From a checkpoint of a small mixture-of-experts model trained on Wikipedia: 14 layers, 324M tokens.
Below are experts of layer 3 (counted from 0) of a mixture-of-experts language model. Rows are named router (the router's row for the expert), down (a neuron's output weights, with its number) and show model dimensions 0-95. Each number is 500 + 40 x the weight over its row's rms, rounded and kept within 0 to 999. Numbers have three digits each.
After each expert's rows: "comes before" lists some tokens at least twice as common just after its tokens as in all text. This comes from a sample of Wikipedia text that the model never trained on. Tokens count by the router's weight.

# expert 4
router:489486405442479566413474521501489481498460461556451556488546534541433479482448469432558493503482503516479440535535466528527479526520565435494602405507451514512559503551563482509519502531501472572513455472447585535481485542476533492482542475456509457467506504514481475478477518486566515512
down0:574468508529445501518506455570394437510523505464498429492499516576520459472454581552564525509524481607475536443484526442457557494494556470514510426493474461487576561577553467527497515462475471479497447499478505486552499514514514463537498496548548555497518524459494451527487537479530499501
comes before: ",", " of", " and", ".", " in", ".\n\n"

# expert 0
router:492472360518535589397507486550481469528469458560433557460515497585457449441450447445563478549495517512466515553557511515503481525486561465516547484460416457491550508538504502499545521514471508497533463467466555478508498552492479499485507500428508525477486537523478512465474517531548487476
down0:497493558503484421558507500554488505464518549447501433502506518465484443510479480485505444510466516505547404544502440572539472500432507527562529481467417563594546528494431494448429580557514425472520476465539506517514527524478534515543468465492478427496530508516539502474549488562496487492
comes before: "|", " ", "9", " the", " /", " which"

# expert 21
router:499477347512545581413499487543474461534470449566449564453526507574448455449445437436560487552496517507460504547559509531517492531489552463513539480459417443481549516550511508509551511533471502493535472479469538473518496551491484492473498512434515520471489526511481510478485502528544501478
down0:587534499496459463507486513494432508554453520519488544422529464466550451480459484488477489462522509489567481471466512444516485497514500461536513494467453409521551509506526489487428498521487459463580535417528450531522489452570509556431451487502529502436577521537494443510584505434457460448
comes before: "9", "8", "5", "7", "6", "4"

# expert 7
router:484520374522509514420505470511470506561534514603501514496515509544473462473434452425577457540498496483494523575545514554495521512507582473542523438497464466488554467550496440484581504541438484476538467541464582513533510491448527536470452498476553524476503507466535505522472505536526466514
down0:546535449477459508595490540453528533472503563437492439534527500509539535439533505537535518435469508526476565470484571452519487499504484484453505477549458527512498560474488496565473479466474517522565527456546491510483509453504448519522595488507510581539522495465505462408531534492398419461
comes before: "1", "2", ":", "3", " -", " votes"

# expert 9
router:480484436565525491430549400496467467548461482520451522461423496524533462458507411532512528586471518490450464602563478495480551505461550523534586504519472463484473551535507467478480516444495540467532507455493541515503550516510455519532524508498539539532448498464474489509440477532482514404
down0:483435513486501471436467426485497411568522504458533461432498504505558483529480484539550417557521569460528570499570464516512454502437509492486517525484525460502446532460457512426478502522546537518552488508535528416522507553532481535556539557499486514520441467527456534481540489536482419441
comes before: " the", " a", " as", " his", " be", " he"

# expert 26
router:435509468469436434424521556529524504537440476538508532492540517494480420453484491452545478556455489525502480529525507524543441491518462516511485519492457393479470535473536483628519506458514522565539455447480468550489518525516489544457490515468507471501498505511557513451413507599541447484
down0:524549478454507536459518537471499457461476434521535480502496465483507498469540502562455460464517474526496518500482477487578499456454462482494487552470520560543452424436519574490491502438436519534481510513458441579530360508489451446469531517529545519445498585476473455555482456504452539470
comes before: " |", "–", ",", ".", ")", "%"

# expert 6
router:498398456492516503510519532546473513556525472491382577478463566589502438510540472555533451503496524528512471503512530473461448498533532431467496512463454477519482472556516451469552515564535494479574517494426543492456514508446451472491556527448464496449541553451474529503472502533565521514
down7:461477546523493493472494477558569484560474477544463476466483513496545527491477458520595547529529541510491509494497444488513510460534510557531453477498479549594523542504424541513549552502511469437451542388495495519565483456480542534400500481582436520511526527479570523526559489520527536472
comes before: ",", "\n", " of", "-", "'s", " and"

# expert 11
router:494498480517540467432544489477523522552477480457456555472517546596529514528498463464527473523514507541496523549534465448556413522440516470517591479512423507481525471567519462568577512466531484477490495512417538469421521544469479470537485483434493509535480561470470493446463518512603480481
down7:504519470516510522432525525534511424497541478473506556500513504527454495507522521458552496544536472548538479492464496449608532481458515540474384502456450515524437497502465503586536469571507477429497504465551411516436495500458516503564468469518412460468556497490441464547506512491550541523
comes before: " of", ",", "\n", ":", " and", " ("

# expert 13
router:518440484497499557456479524503482507526511542519500482504510508546497454441537481412525434483543461586460540545518445526509482555478474496491565524426509514501583489546461491493502496528468441543544480514413578514552525479539488553480556487437500518518532451514581448523515557513572552422
down0:502515596559510489602487517513540541495525463470580459570542524545506479569475543538505473467482429510546448468462589458508519516481480443439461519525452506465445561427496521538496442493489533534526483440497498486505478455547498507475434463506478475486506556493475564520468486499482399474
comes before: " ", "|", " Win", "z", " Total", " Party"

# expert 28
router:507532425573487524433516535464529426492464476535511493501481498535429412473465442460475503548418527486479553522497540486519428515482484505515523417546467462470554583497480456495472499517468488502478486512419537491511479526436439512500552470466511449521490531525552512500448603491540538425
down0:570502504379466459457475493501457519524503456514541524526529490481507462567451479438542508527574538518535456564506561429503503494533475545435408543384458533533543562512507508456542483513516450499534501502484566481547496480484521473457479486510519482455495496427543509506517457508535425520
comes before: " to", " by", " in", " the", " on", " with"

# expert 8
router:458490437552557494498521555483490502526541448514475551412548520496529494503453530442542499519487518493476552492489422617434499511535500506487496418543535456504560483456489486536526581495468541545493475497482544537448595486556536500547465590564484463495544500548522458493495518547521529519
down0:478520545536497439467475500512512497482520461404542550575455560453469507558460535472459436479518469550517520561472471477511532540514509497487438539549499591487512560454504481473485499494497487492471505498588448555492520549416547495497470468523479572425533415550511453553563497491471538523
comes before: " The", " He", " In", "==", " It", " She"

# expert 15
router:505477438526481480495480438489471458476453488517397583467523583517439472535441459512552432575500550497426569525558528494502521538481524497528536491522451523507576534507529451487501564466531487441546482474508572527485502511547532553450532531495545536513451478496568555471530529506541540470
down0:409523477491510528501467491509528584508485514520497426470537535506485589468489491513455465548541506448494524439544486502557511490494477515451523432606527450570505537496443509501547499530442496426523482450492510527532517445568468483429522454523488563500410518464500510501451473563505582503
comes before: " of", ",", " the", " in", " to", "ing"

# expert 24
router:509542433500559558446474532568481398548497429536466524420463511520489514526513506451425543524504530470454520525575496498448465503455511504490491433475521493463508496494472492581503529535569547493496484444440519526533512564532501459467474474428521449431529562480512483444497549552500436520
down0:503474500462504428501477503581504498499575464508481540480502492556492483430552519461492458468541431504582544521465516534466413550544542521534545541491489477483548503594531457437496464521480523463442475489449465473555471529443421502468459524495482476474572475551509465510492463543583559534
comes before: "-", " |", " and", " |\n", " (", "  "